config.toml
n_layer = 9
d_model = 160
n_experts = 40
experts_per_token = 1
d_expert = 384
d_shared_expert = 0
activation = "swiglu"
moe_layers = [0, 1, 2, 3, 4, 5, 6, 7, 8]
router_score = "sigmoid"
normalize_top_k = false
routed_scale = 1.0
balance_loss = 0.0101
balance_bias = false
router_bias = true
scale_expert_input = true
init_std_router = 0.00895
lr_router = 0.000735
n_head = 5
n_kv_head = 5
head_dim = 32
vocab_size = 5105
norm = "rmsnorm"
norm_place = "pre"
norm_eps = 1e-06
positions = "rope"
rope_base = 3210.0
rope_fraction = 1.0
qk_norm = false
attn_scale = 0.177
tie_embeddings = false
parallel_block = false
init = "normal"
init_std_qkv = 0.0449
init_std_o = 0.0
init_std_up = 0.0449
init_std_down = 0.0
optimizer = "soap_variant"
lr = 0.00417
beta1 = 0.95
beta2 = 0.95
weight_decay = 0.058
lr_head = 0.01
grad_clip = 2.0
warmup_steps = 200
schedule = "wsd"
decay_fraction = 0.589
decay_shape = "linear"
final_lr_fraction = 0.0
batch_tokens = 65536
seq_len = 512
doc_mask = true
train_tokens = 665600000
steps = 10157
dataset = "wikipedia_en"
Below are experts of layer 4 (counted from 0) of a mixture-of-experts language model. Rows are named router (the router's row for the expert), gate (a neuron's input weights, with its number), up (a neuron's input weights, with its number) and show model dimensions 0-159. Each number is 128 + 32 x the weight over its row's rms, rounded and kept within 0 to 255.
Before each expert's rows: a language model's description of what the expert responds to. This comes from a sample of Wikipedia text that the model never trained on.

# expert 24
It responds to: Latinate verb stems
router [ 88 143 184  70 125 146 138 137 201  68 136 165  97 115 116 157 154 138 140 168 138  89 119 126 149 160 130 138 106 102 150 136  52 106 126 122 126 184 102 233 180 146 136  64  86 118 105 128 101 140 115 178 131 176 143  77 161 114  94 157  87 159 147 154 169 156 132 136 176 130 104 104 125 155 128 122 135 175 128 111 106 149 166 103  80 141 123  99 149 130 153 114 164  93 142 155 142 117 104 150 145 196 118 133 153 152 135  78 111 115  79  96 101 102 176  99 188  85  98 129 119 142 131 140 107 139 110 156 117 161 176 150 132 123  44 149 102 100 149 137 168 186 103 160 109  74 126  98 118 153  63  85 211  79 104 136 127 144 119 125]
gate4 [105  94 156 140 122 159 117  69 142  85 187 164 197 163 154 123 140 183 105  99  86 114 187 135 130 128 136 218 166 130  87 138 150 186 139  64 116 148 145 150 126 155 131 104 123 168  86  87 114 111 110 172 158 121 110  97 124 163 131 186  80 100 137 130 106 112  81 212  97 108 163 130 161  84 121  75 167 143 108  87 167 161 132 150 102  83 139 178 107  66  81 117  97  82 183 108  94 148  93 164 168 115 144 125 173 104  85 144 146 107 134 117 147 134  47 139 108 118 107  79 117 164 113 156 152 175 109 107 104 111  75 113 115 111 155 189 114 124 128 125  89 146 126 124 154  86 125 102 133  88 106 117 144 129  80 130  90 153 127 145]
up4 [175  99 139 161  64 106 146 169 118 173  92 117 108  95 129 136 185 121 103 191 113 161 196 127 129  99 107 141  69  91 108 128 134 146 136  90 142 103 118  66 125 167 151 122 104 131 166 123 169 143 163 102 110 142 155  91 153 174 116  98  93  93 118  95 143  55  56 186 136 140 171 108 105  94 131 134 134 125 136 120 102  86 110  58 165  66 173 129 124 138  86 145 110 157 174 161  74 122 114 156 150 145  99 185 151 164 141  86 128 108 143 159 108 131 172 122 187 117 174 132 133 142 104  63 142 144 108 146 137 121 125 195 141 116 135  75 103 148 123 172 141 112 108 143 118  51 163 148 159 200 110 115 133 159 138  67 146  83 141  93]

# expert 36
It responds to: Table cell separators
router [109 128 124  97 133 108  79 144 130 137 100 142 109 151 121  78 106 116 161 169 166 143 164  96 132 165 106 109 147 124 130 111  94 126 102 120 120 169 141 162 120  93 150 112 109 147 152 117  95  83 101 145 133 165 146  83 174 144 100 121 105 125 155 160  17 134  65 139 148 201 202  65 111  99  97  45  97 113 161 129 133 119 132  87 134 123 143 125 133 147 197  90 159 101 127 121 146 123 155  95  95 185 160  66 174 114 136  90 112 117 118 153 136  99 133  72 206 161 113 125  70 144  87 116  67 152  88 141 148 157 139 100 115 100 125  87  89 122 143 100 103  98  88 145 122  86 133 119 155 149  74 133 136  99  74 103  65 172  72 128]
gate7 [125 160 146 133 154 147 132 120 101 121 157  71  76 177 114 101 133 158 140 157 115 141 147 142 163 137 107 134 153  89 104 123 141 117 158 129 135 155  90 144 109 111 122 121 149  40  65  64 169 148 144 127 172 168 145 177  85 135  97 175 187  96 159  80  94 150 157 149 141 123 150 159 123 104 121  65  99 116 109  98 155 138  88 150 155 107 134 119  94 117 116 192 104 185 127 144 125 141 172  83 169 126  91 106 105  98 160 114  58 176 154 101 138 147 115 122 124 152 117 117  74 142  94 146  57 191 114 142 149 166  91  72 112 139 118 111  88 136 158 159 145 143 146 109 138 138  99  45 167 136  80 103 125  77 173  74 128  61 169  73]
up7 [163 110 126  94  79 115 127 112 159 173 126 113 130 121 113 129 138 111 153 116 181 117 130 112 101 120 118  92 141 145 127 194 155 147 109 123 137 103 145  99 187 138 124 123 137 187 160 193 139  88  75 131 103 109 178  88 173 119 149  75 104 112 120 131 169 135 145 130  95 115 136 106 140 174  89 178 124 114 136 157 117  84 211  87  97 127 103 138 152  86 163  71  94  83 136 104 103  79 118 114 121 119 171 145 144 154 127 114 137 121  82 149 100 109 116 152 122  73 129 176 130 146 138 133 226 132 132 104 124 123 131 187 153 143 141  93 166  84  85 136 143 101  58 174  84  80 139 202  84 144 182 137 107 158 109 180  73 189 126 200]

# expert 4
It responds to: Capital D, an, in-word starts
router [ 95 169 151 122 123 157 120 156 134  87 144 127  99 101 156  99 143  64 182 155 151 106 172 106 134 158 119 125 170 135  99  96  87 142 153  82 127 122 130 149 177 138  58  97 108 139 175 159  66  94 118 175  94  93 169 130 174 182 141 112  56 190 153 147 134 186  88  70 181 127 193  77  73 142  96 134 159  93 151 127 134 151  98  85  61 137 153 125 110 146 143 136 130  90 172 160 151 101 148  90 131 142 136 162 169 122 151 167 165 108 155  99 108 108 130  97 102 146 144 114 147 151 145  94  95 138  62 161 143 194 136 137 124 216 112 104 125 147 134 111 105  90 107 177 123 131 135 103 151 139  87  69 125 135 147 138 172 161 115  81]
gate0 [153 106 151 124  68  73 111 142  89  84 166 135  96 147 145  97 135 138 169 184 136  99 113  98 135 121 113 101 104 112 166  72 167 131 118  99 161 130 126  86 138 107 148 136 118 168  85 167  66  97  52  91 163 131  93 153 100 150 106 110  96 128 177 100 147  87  96 164 164 107 111 172 137 120 113  85 151 171 158 101 143 127 115 141 128 113  95 153 152 160 166 132 170 158 157 137 194 130  72 128 134 145 122 130  48  68  84 139 150  84 124 167 130 150 175 123 117  82 112 102 131 142 112 113 170 133 119 132 109 115 127  79 158 172 161 122 117 132  87 216 134 159  80  81 155 133 193  98  96 147  91 151 150 134 138 151 106  38 153 189]
up0 [ 91 171  94 136 111 169 167 131 160  97 213 112  90 154 121  72 127 110 114 153 152 103 168 149  93 115 152  89 139 118 174 153 128 135 155 104 163  93   2 101 105  63 153 188 157 160  59 125 101  91 120 133 120 139 148 148 129 173 125 139  71 142 151 100  83 180 143  87 121 110 130 183 178 112  94  81 141 170 149 129 126 111 129  91 133 123  82 184 136  94  60 111 171 144 115 131 127 164 128 112 109 135 107  99 111 118 110 121 112 152 106 113 185 124 148 128  87 101 171 152 165  86 102 125 154 124 125 117 115 155 134 117 113 110  54 190 143 133  87 210 128 152 117 134  89 137  94  96 106 121  75 121 101 122 136 148 125 167  93 146]

# expert 29
It responds to: Colons and end-of-line breaks
router [ 85 138 111 100 130 121 101 167 163 118  85 127  88 155 126 110 118  46 191 175 190 160 185  79 104 175  87 137 120 138 138  75 130 134 123  48 110 161 158 168 134  88 148 106 125 136 136 165  81 120 124 131 129 148 162 134 151 161 143 145 121 167 129 149  93 125 116 147 165  75 169  82  82 120 100 110 124  75 118 155 153  78 127  75  88 157 118 121 139 144 136 138 147 104 126 160  97  86 147 110 127 111 172 133 125 125 172 103 133 148 102  91  97  91 157 125 139 157 102 107 125 170 109  83 147 130 106 113 153 154 131 164 118 137 108  87 107 145 149 118  26 107  65 207  89 126 178  68 134 156  90  70 137 141 123  79 113 131 108  47]
gate1 [ 79 110 156 152 117  91 155 138 142 129 106  90  71  84 104 142 179 102 148 176 105 117 118 108  78 160 139 152 141 141 162 148 150 149 141 161  79 105  94 171 100 101  69 158 130 146 171 117 129 103 154  44 102 127  69  76 117 119 171 146 161 102 186  98 134 141 150 150  91 125  83 126 190 121 182 125  67  85 171 129 156 182 168 166  97  97 104 148 101 147 155 152 119 107 134 109 116 113  92 168 155 146 102 104 101  96 103 164  95 118 170 129  64  80 113  50 103 146 155 152  92 179 147  97 135 174 154 146 109 121 186 139 148 173 159 161 134 172 115 108 111  91  86 123 105 137 145 162  98  90 141 103  92 111 166  63  93 126 137 103]
up1 [158 159 126 142 124 145 130 134 160 104 164 181 106 186 122 123  84 121 116 120 100 115 123 137 132 118  69 141 121 139  90  96 116  99  57 121 154 127 169 103 166  82 176 100 135  98  89 215 100 159 130 136 187  80 130 137  84  96 154  92  70 198  92 136 108 106 128 163 143 141 165 165  62  80  95 136 146 137 134 142 136  94 106 141 190 134 168 164 115 116 119  43  58 180 109 114 145 123 108  93  62 102 117 191 109 160 119 119 116 109 155 127 118 129 186 162 118 129 108 129 117 104 153 137 110  80  96 147 185 111 161 145 110  99 100  71 146 139 170 154 104 170 173 123 142  64 166 127 128 181 142 181 142 113 114 120 167 137 118 107]

# expert 21
It responds to: Ordinal suffixes and th
router [152 152 159 113 148 163 125 186 151 171 131  85 114 148 141  71 117  65 182 169 112 132 151 124 142 169  38 158  89 163 141 137 109  96 126  46 145 119 129 141 197  94  72 163 152 159 107 189  97 128 129 187 146 148 109 143 135 113 123 143 117 174 114 105 111 129 123 113 169  95 183 128  85 103 123 170 104  75 166 123 171 133 129 115 144 123 149 156 149 155 109 158 129  98  87 166 121 112 180 114 146 126 151 165  87  92 160 166 153 120 121 117  96 116 180 124 135 149  97 110 129 160 131 124 168 166  87 124  87 158 150 133 159  97 132  71 105 172 157 107  83  78 110 160 121 151 152  81 149 120  99 151 100  73 148  99 148 223 118  60]
gate0 [111  92 150  72 126  97 122 148 126 152 149 163  93 136 100 184 149 106  96 186 119 120 155 116 114  95 131 114 133 123  87 102  98 102 105 128 148 130 119 120 125 172 111 132 134 132 104 143 152 175 116 160 160 103 155 137 194 115  89 170  84 121 157 121 164 182  86 100 212 166  91 143 156 101 162 129 127 192 111 115 162 136 166 106 117 135 122 142 120 137 145 127  86  86 138 168 185  57 123 125 116 159 147 131 107 131 118 190 149  84  90 158  96 159 158 120  82  35 106 136 152 112 101 146 131 133 171  74 120 167  99 147 210 131  90 126  61  97 128 108 113  84  43 134 113 169  69 169 147 106 177 138 154 119 128 145 109  94  65 149]
up0 [107 173 122 137 132 133 124 100  73 112 114 149 186 173 109 125 110 145 126 162 130 163 122 151 173 170  96 162 131 125 175 123 134 139 151  84 139 168 184 134  91 111 219 151  78 113 193 136 119 134 148 115 103 123  88  99 111 150  89 107 172  98 176 168 134 144 149  85 141 104 138 139 132  98 101 146 127 115 182 147  51  98  90 164 168  85  94 154 171 130  64 168 117 173 104 135 167 184 143  97 127  92  33 145 150 113 175 122 146 160 177 118 121 149 139  89 142 163 110  93 133 127 154  71  91 210 110 153 149 147 108  78 102 129  72 107  89  83 175  92 139 125 178  95 123 139 131 131 127 117  82 148  79 143 119 141 109 137 121 139]

# expert 39
It responds to: Function words, -ly
router [122 133 143  99 146 155 110 169 144 122 105  96 108 153  40  79 114 118 171 149 107 152 124  77 134 169  78 139 114  85 131 108 140 113 150 142  82 169 153 150 189 108 164 124  92 112 108 156 125  77 125 151 197 128 161 105  98 166 151 160 135 183 193 128 132 146 109 136 203 193 120 136 173 154 137 113 119 199 161 112 150 122 129 131  59 125 124 108 150 137 137 177 162  97  92 178 128  96 187  71 138 190 151 103 157 111 127 110 109 108 123 128  80 111 159 134 200 150  99 168 144 211 114 157 155 159 106 153 147 152  87 155 115  58  68 126  95 122 139 114 124 141 134 124 150 128 165 118 144 142 145  92 116 152 119 135 122 140  94  48]
gate0 [ 96  92 105 152 151 126 174  93  78 127 162 157 135 121 132 147 116 140  64 111 125 137  95 180 174 125 114 155  85  95 162  87 170  96 140  78 188 149 133 101 104 183 132  93  98 118 113 112 108 105 106 147  99  98 110 156  98 124 128  70 132  96  85  85 143 129 162 116 140  90 164  89 119 100 115  99  95  93 203 148 119 187  65 114 115 132 104 130 144 100 117  75 106 151  66 110 100  84 184 199 104 183 148 107 103 102 113  75 100  95  83  93 153 112 143 152 106  64 113 113 112 161 140 143 127 114 121 213 112 177 127 114  91 123 146 164 112  90  79  65 112  67 122 151 137  94  73 113 110 143 166 145 108 149 157 174 148 122 126 129]
up0 [ 86 165  94 132  84  94 156  99  85 125 152 156  90 146  91 161 160 139 100 105 152 111  78 164 202 143 131 159  97  91 156 114 145 104 115 125 178  97 132  90 118 132 126  60 118 135  93 113  91 150  99 167 184 135  99 125  97 184 143 147 105 125  86 101 166  87 160 132 172  98 131  99 107 112 107 123 113 125 163 147  84 129  87 126 102 136  88 139 138 146 127 133  90 153 104 105 119  87 176 185  67 119 156 117  67  39 125 123 134 154  95  62 131 131 134 165 113 134  78  99 169 142 142 130 126 178 137 173  81 184 168  97 114 124 194 148  91 115  37 106  98  80 129 120 113 120 102  80 168 117 118 146 123  71 183 151 116 114 116  93]

# expert 1
It responds to: Capitalized name openings
router [137  99 124  99  97  92 134 147 235 114 127 118 163 150 110 102 158 112  90 129 133  87 131  73 119 123  77  90  90  82 117 139 117 131 100  86  85 134 113 161 152 113 126  79 140 147 160 110  52 113 149 171 150 103 121 139 216 161 133 135 146 122 108 120 111 112  77 122 180 205 177 118 164 142 103 139  80 133 167 139 109 157 148 148 107 100 106  98 138 172 149 108 126 168 149 153 180 119 128 106  79 131  89 144 185  94 132 141 111 119  90 100 162 112 162 106 116 151  70 150  33 191 147 168 114 148 117  98 105 148 176 157 103 129  94 127  84 122 182 108 206 116 136 134  79 151 158  84 109 130 100  88  98 161 118 128 130 141 105  96]
gate4 [127 182 125 143 140 174 147 136 120  99 101 112 158 100 109  95 129 146 189 164 130  65  73 164 101 169 154 133 135  91 128 134 191 105 108  68  76 124 110 125 167 157  62 133 183 121 187  59 161 153 142 146  85  92 140 140  74 168 129  50  90  68 102 114  85 121 173 133 170 106 110 101 126 100 177 110 126 144 141  96  93 157 111 133 110  99  91 122 114 110 128 137 116 124 107 134 156 122 154  84 130 130 144 117 134 147 104 167 117 106 159 169 144 117  50 124 111 127 167 150 129 137 131 148 135 117 134 120 130 145  98  75 143 154 183   7 133 148 171 160 100 123  93 106 123  76 161 154 188 131 156 131 152 110 146  80 106 104  70 114]
up4 [ 67 115 123  96 178  91  74 139 167 137 117 113 118 133 178  84  71  98 102 121 162 185 133 127 144  72 159  73  99 120 131 140  67 101 162 142 105 121 156  87  77 144 167  94 139  99 104 102 144  92  96  88 139 137 106 144 134  85  85 180 170  95 104 105 170 108 162 111 175 109 156 205 132 139  74 156 131 128 175  93 170 151 107 137 163 127 163 195 159 115 146 134 133 121 147  98 125 157 104 109 122  91  92 114 103 159 108 131 141  62  73 141 167 115 114 100 157  70 188 133 143 125 106 194 146 137 107 118 155 104 139 172 140 114 113 115 157 117 165 129 143  53 172 189 152 179  82 149 107 131 117  55 131 117 133 138 118 147 165 145]

# expert 3
It responds to: Name-initial syllables
router [159  97  89  93 117 144 123 131 165 112 163 155  70 122 129 157 148  90 181 156 140 166 119  86  98 167 126 149 142 138 105  77 100 155  91  51 138 110 171 127 166 128 130 133  96 105 118 107 125 104 139 160 177 116 184 141 213 157 141 118 170 156 149 193 133 128 125 148  91  88 146  52 130 154 146 108 166  78 149 151 143 121 145  87 122 127 134 170 151 132  97 121 133 116 151 117 162 145 181 168  80 145 149 106 195 113 131 106  88 119 180 138 138 100 135 146 184 156 118 158  97  98 164 160 136 128 108 106 124 136 101 131 140 152  96  80 116 112 186 105 110 128 133 149 128  76 162 122  63 174 140  93  93 135  64  76 180 179 115  27]
gate1 [200 117 115  80 104 124 190 167 155 194 117 108 190 119  95  79 154 145 133 147 108 112 119 150  94 102  90 165 119 131  99 120 137 170 177 124 157  94 169  60 115 134 147 134 151 184 114 126 132 102  87 200 125  82 101 107 119 202 135 147 146 160  56 106 112 171  82 126 129 131 143 155 147 102 153 119  75 113 137 151 138 101 174 132 137 124  97 178  78 146 118 127  80 132  98 148 176 142 112  88  55  93 125 121 175 126 134 115 119 131 200 140 176 134 135 126  65 134 150 159 100  83 120 101 142 181 166 158 162 148 134 136 151 151 147 142 186 112  59  71 132 100  97  97 120  90 143 158 107 129 128 130  71 109 124 156  96 169 101 110]
up1 [113 131 173 147 141  67 172 100 112  93 161 101 177 205 123  93  99  98 106 113 166 156 136 107 101 109 141 152 107  79 129 101 179 144 107 117 125 108 102 159 163  67 123 152 133  58  70 118 130 150  85  70 123 127 116  98 131  93 131 139 147 173 111 145 140 147 161 173 108  90  76 107 119 109  89 155 129 176  93 137  90 106 111 173  93 148  89 128 107  91 126 113  71 142 140 121 109 104 116 121 150 131 115  87 135 135 118 163 166 144 136  37 134  59  84  99 241 146 132  94 175 125 122 111 169 118  91 105  99 161 117 140 112 160 158 138 100  96 166 162 130 150 159 110 151 148 167  93 154 120 102 106 118 127 117 101 148  18 121 140]

# expert 31
It responds to: List and heading markers
router [ 84 184 130 121 157 173  97 189 166  86 131 108 117 138 137 101  88  85 215 209 161 106 170 114 123 152 109  91 151 136  93 109 177 120 133 109 112 133 159 123 163 102  99 156 125 146 162 132 133 126  87 138 185 109  66  93 124 124 148 123  87 128 109 135 112 118 140 150  99 153 152  91 155 117 117 101 110 144 118 106 109 129  85  76  88 128 120 125 160  93 121  98 182 104 180 152 151 162 143 142 101 170 163  99 194 118 115 138 150 127  65 135 111 114 112 113 147  98  68 188 123 110  44  92 147 136 169 147 171 115 166  95 137 114  73 107 133 115 152  94 101 151 133 158  92  92 142 116 104 172 132  47 177 102 113 103 102 214  98 102]
gate1 [ 60 146 127 176 180 170 122 117 160 153  59 134 115 158 150 133 109 112 140  55 128 104 175  79 129 129 135 143 131 144 114 146 150 181 132 118 160 109 138 179 103  97 157 135  98  98 106  89 125 141  96 136 139 128 208 142 142 134 186 179 153 123 158 126 200 161  81 159 109 117 134 109 106  66 138  93  69 113 154 183 151 125 121 188 142 102 106  95 100 140 141 172 139  88  80 155 113 160 115 141  98 106 104 171 105 109 143  74 166 128 108 137  68 130 143 177 151 129 169 123 214 112 155 127 145 109 133 114 144  89  85 107 159 124 162 148 131  99 163 103  95 119  49 128 171  91 127  83 117 173 180  73 141 143 172 129 117 143 173 101]
up1 [163 101 164 146 148 129 166  43  88  95 138 131  92 119  85 150 151 119 150 152 133 153 156 140 107 142 141 117 137 141 166  73  81 126 140 145 130 133 136 101 156 125 135 104 100 182  94  98 153 135 191  89 105 158 138 153 158 149 160 134 100 148  69 119 149 136 136 106 119 173 119 149 136  89 146 150 165 126  76 100 173 204  68 146 131 134 116 155 187  96 100 123 141 118 198 167 117 158  38 107 118 148 140 119 142 200 101 135 160 134 126 100 104 141 199  93 147  86 104 119  73 189 113 122 123  84 119 163 173 117 174 136 153 114 144 153  89 152 133 129 138 112 175  68  89 187 100 134 195 126 123  81 118 146  69 143 133  76 163 157]

# expert 11
It responds to: Opening quotes, prefixes
router [ 82 133 170 143 126 148  83 164 153 101 119 113 136 150 116  81 130  79 170 178 110 143 190 152 103 146 148 120 106 117 139  91 118 151 157  69 142  98 170 200 139 140 129 108 118  98  74 169 110 136 105 114 114 136 113 183 112 191 152 129 114 132 136 135 124 164 133 116 180 114 147 142 123 161  71 105 174 160 128 129 169 114  92  54 122 129 164 150 125 152  92  49 144  89  95 153 110 103 147 144 168 175 150 143 117  99 146  27 143 130  95 106 154 163 153 105 133 136 107  80 119 216  64 155 117 150 174 131 154 169 181 134 114 116 115  87 120 143 118 121  75 141 105 173 110  91 150  79 105 150  84  53 103 162 125 128  92 138 118  83]
gate1 [105 182 120 137 183 148 105  91 170  77 128 159  55 100 105  67 198 160 126 163 146 101 140 100  82 146 156 101 100 130 113 148 145 149  98  97 134 166 202 133 144 111  85 146 113 111 139  89 125 116 144 123 137 116 164  85 112  64 128  81 229 116 163 152 190 146 110 153 108 187  66 171 100 112 127 101  73 143  77 117 143 129 118 133 145 145 114 137  61 108 115 135 111 132 176 121 124 121 132 159 138 159 163 145 134 112 109  60 103 143 108 156 148 105  81 128 188 185 147  72 133 151  91 106 132 164 135 141 131 180 111  65  91 127 127 117 166  89 131 139 105 126 148 112 113 103 112  84 112 118 138 134  85 155  88 129 142  90 201 111]
up1 [ 86 181 139 141 144 131 107  70 105 108  80 140 136 124 120  86 175  71 112 149 129 108  98 163  75 161 141 122  85 119  87 151 130 147 117 100 111 113 163 100  84 117  59 130  99 113  98 103 186 179 124 185 126 152 122  84  75  91 132 101 114 182 154 176 196 148  81 153 106 164 140 168 123 154  93  70  70 125 148 162 105 124 139 156 142 125 132 112  96 144 112 139 103  92 164 154 141 140 110 134 141 136 116 107 105 160 150 131 111  56  75 164 175 144 185  99 216 180 158 115 106 174  89 106 110 116 173 147 125 146 159 100  88  92 149  77 164 139 138  95 103 108 141 114  96 126 163 146  98 100 114  99 101 128  99 136 145  44  95  88]

# expert 0
It responds to: Determiners before nouns
router [ 83 147 126 168 102 156  94 171 131  93 158 130 160  94  58 103 110 140 169 145 117  82 153 105 139 164 103 124 153 144 139  86  58 139 113  99 126 104 160 157 136  95 110  50 126 124 151 152 126  92  93 134 157 167 167 130 135 162  96 142 154 184  97 177 116 137 129 108 167 169 188  92 103 106 105 138 136 116 150 111 126 110 114  83  47  78  92 100 158 172 175  93 135  89 135 155 138 168 127  63  88 179 182 149 149  87 116 121  97 145 116  75  78  87 134 122 185 137 107 147  98 141  79 132 101 169  98 135 105 171 142 122 156  80  81 125 145  82 184 131 115  99 115 132 134 144 147  90 114 146 129  65 151 138  88  87  68 187 129 107]
gate0 [173 109 187 102 141 130 183 145 152 137 144 140  87 124 164 120  76 171 158  88  94 152 153 136 130 109 155  59 177 147 135 104  97  86 119 147 107  73 163 120 122 102 102 149 105  94  60 140 122 182 130 143  73  72 119 205 124 154  98 137 133 160  59 132  48 183 141 103 130  60  57 162  91 166 140 131 102 113 129  90 114 163 141 197 124 140 109 121  56  95 123 162 153 176 150 133 156 123 149 180 103 145 134  96 178 172 126  86 114 124 108 100 127 118  97  87 116 101 123 127 152 118 104 157 112 129 166 164  67 150 120 132 137 157  56 118  99 116 127  90 130 127  80 121 100 116 127 138 122  93 134 163 168 153 140  87  99  99 149 106]
up0 [100  76 116 166 148 189 111 130  66  74 145 110 187 175 127  72 129 138  97 140 145  86 164 119 167 147 132 159 143 142 109  64 102 135 139 168 178  79 101 134 165 183 119 127 135  81 142 113  95 177 146  97 151 143 161 120 186 159 121 128  73  80 153 130 179  73  90 125 136 149 161 174 148  68 112 146 120  77 101 136 145 119 143 128 181 149  93 133  89 165 134 117 120 124 134 125  75 162 171 130  66 139 121  87 127  86  98 113 151  64 163 157 129  71 109 150 150 156 149 118 136 167 134 113  91 171  62 119 112  28 128 155 131 102 213 136  84 129 133 115 125 108 144 111  92 104 119 120 121 163  95 150 123 100 131 127 167 133 109 138]

# expert 7
It responds to: Mid-word "an"/"i" pieces
router [126 141 141 129 134 108 112 137 144 109 146 171  86 184  66 103 147 123 185 145 159 130 136 135 143 127  77 102 164 148 155  73 123 208 135  38 129 220 161  87 149 147 158 123 113 105 166 145  64  83  77 106 107 130 123  98 160 167 113 171  61 154 157 114 153 188  96 123 138 137 166  97  96 103 109 134  58  79 107 131 131 117 159  77 129 118  58 141 143 123 154 159  76 137  98 135 155  64 118 133 119 148 146 130 118 122 128 106 134  93 102 113  65  79 129 105 105 159 123 172 186 165  93  54 113  92 143  96 165 128 178 137 148 150 144 126 127 141 140 121 106 138 105 138 120 107 144 110 170 117 118 131  84  97 123  98 138 157 126  55]
gate0 [157 139 166 132 126 106 141 122 124 152 135 143 147 170 137 171 135 101 122  81 135 122  72 116 126 112  72 112  78 165 126 165 143 141 145  55 156 130 105 115 107 102 133 115 128 153 111 137 147 117  95 149 126 126  98 163 117 175 119 116  83 133 106 136 173 145  65 134 170 174 138 127 157  71  95 143 147 150 104 117 152 138 150  45  57 118 155 167 117 166 105 116 104 101 140  97 134 137 107 109 104 174  94 121 131  90 154 176 124 157 121 140  80 135  90  89 127 104  93 139 118 140 144  89  85 211  73  82 139 122 128 185 133  92 112  98  82  87 121 144 161 132 113 151 193  66 109 170 167 176  91 147 173  91 218 126  63 207 139  90]
up0 [112 125 134 110 157 103  16 134 122 151 115  80  78 105 129 162 135 149 129 148  96 120 133 163 142 135 171 153 144 172 158 155 123  80 133  96 154 158 115 167 112  98 105 170 152 121 167  99 113 144 180 199 135  98 107  73  80 116 116 126 150 103  82 129 125  76 147 139 119 147 166 182 129 137 171  99 138 117 123 215 141 184 108 142 102  85 118  54 154 128 182 156 113 132 174 160 182 128 153 126 172 133 135  99 125 102 182 162 157 117 131  97 110 171 121 158  92 110  97  82 196 108 113 125 107 120 101 158 178 163 122 111 166 109 172 115 106 134 152  71 114 132 121 147  90 147 191 136 146 100 133 138 204 186 126  90 149  82 105 124]

# expert 17
It responds to: Opening brackets and symbols
router [ 89 132 122 145 109  94 104 140 128  83  89  84 151 134 101 132 108  67 167 142 142 171 108  78 128 153  41 156  96 155 150 127 163 147 155  97 120  95 100 174 116 117 165 132 135 138 107 149 119 131 128 171 145 172 138 156 180 130 175  91  83  95  96 131 131 149 117 110 189 104 170  92 139 135  94  77 125  88  96 120 132  59 162 100 138 129 144 119 183 162 120 112 159  75  82 194 125 103 125 137 128 132 149 161  92 134 170 169 135 148 111  76 126 129 151  54 179 190 110 121  95 136  66  72 152 137 144  92 136 148 186 105 125 152  95  67 139 129 142 126  71 147 129 187 123  99 139  40 145 107 162  77 146 140 131 129 118 151  91  86]
gate0 [122 195 148 118 126 100  89 105 164 113 171 123  61 119 107 120 135  78 145 153 182 138  69 136 115 169  97 129 183  96  72 148 115 108 129  95  79  86 148 130  78 177 122  83 110 130 138 121 123 156  72 135 141 134 100 148 142 118  99  83 145 119 143  92 105 138 180 108  75 146 145 130 124  99 138 172  90 151 151  48 171 131 111 127 142  95 143  91  72 135 134 164 148 100 175  66 100 102 112  86 104 135 150  85 106  98 139  94 103 136 148  96 126 108  88  93 128  77  59  75  83 119 180  72 133 179 140 114 103 135 160  71  78 119 105 131 179 124 147  77 202 113 143 142 121 116  92 129 124 132 151  76 136 158 128 196 117 160 115 110]
up0 [173 114 198 105 178 139 161  90 117 109 124 111 135  33 136 122  74 111  91  61  54  90 133  60 118 137 121  69 153 132 129 146 123 136 149 122  90 159 139 129 148 106 106 190 165 141 154 117 166 130 122 124 117 141 137 109 112 175 105 169 149 153 111 193  93 161 164 100 115 156 101 132 156 178 132  94 138 137 143 148 109  94  69 126 117 115 128 166 152 161 108 106 133 150 132 130 182 168 165 159 153 133 141 129  84 160 152 137 127  84 129 113 216 119 186 114  91 187 186 140 139 162 151  99  89 117  77 145 142  90 173 141 173 112 129 150 156  84  72 145 100 160 128 152 134  99 166 127 103 176  94 101  88 121  96 142 115 159 183  86]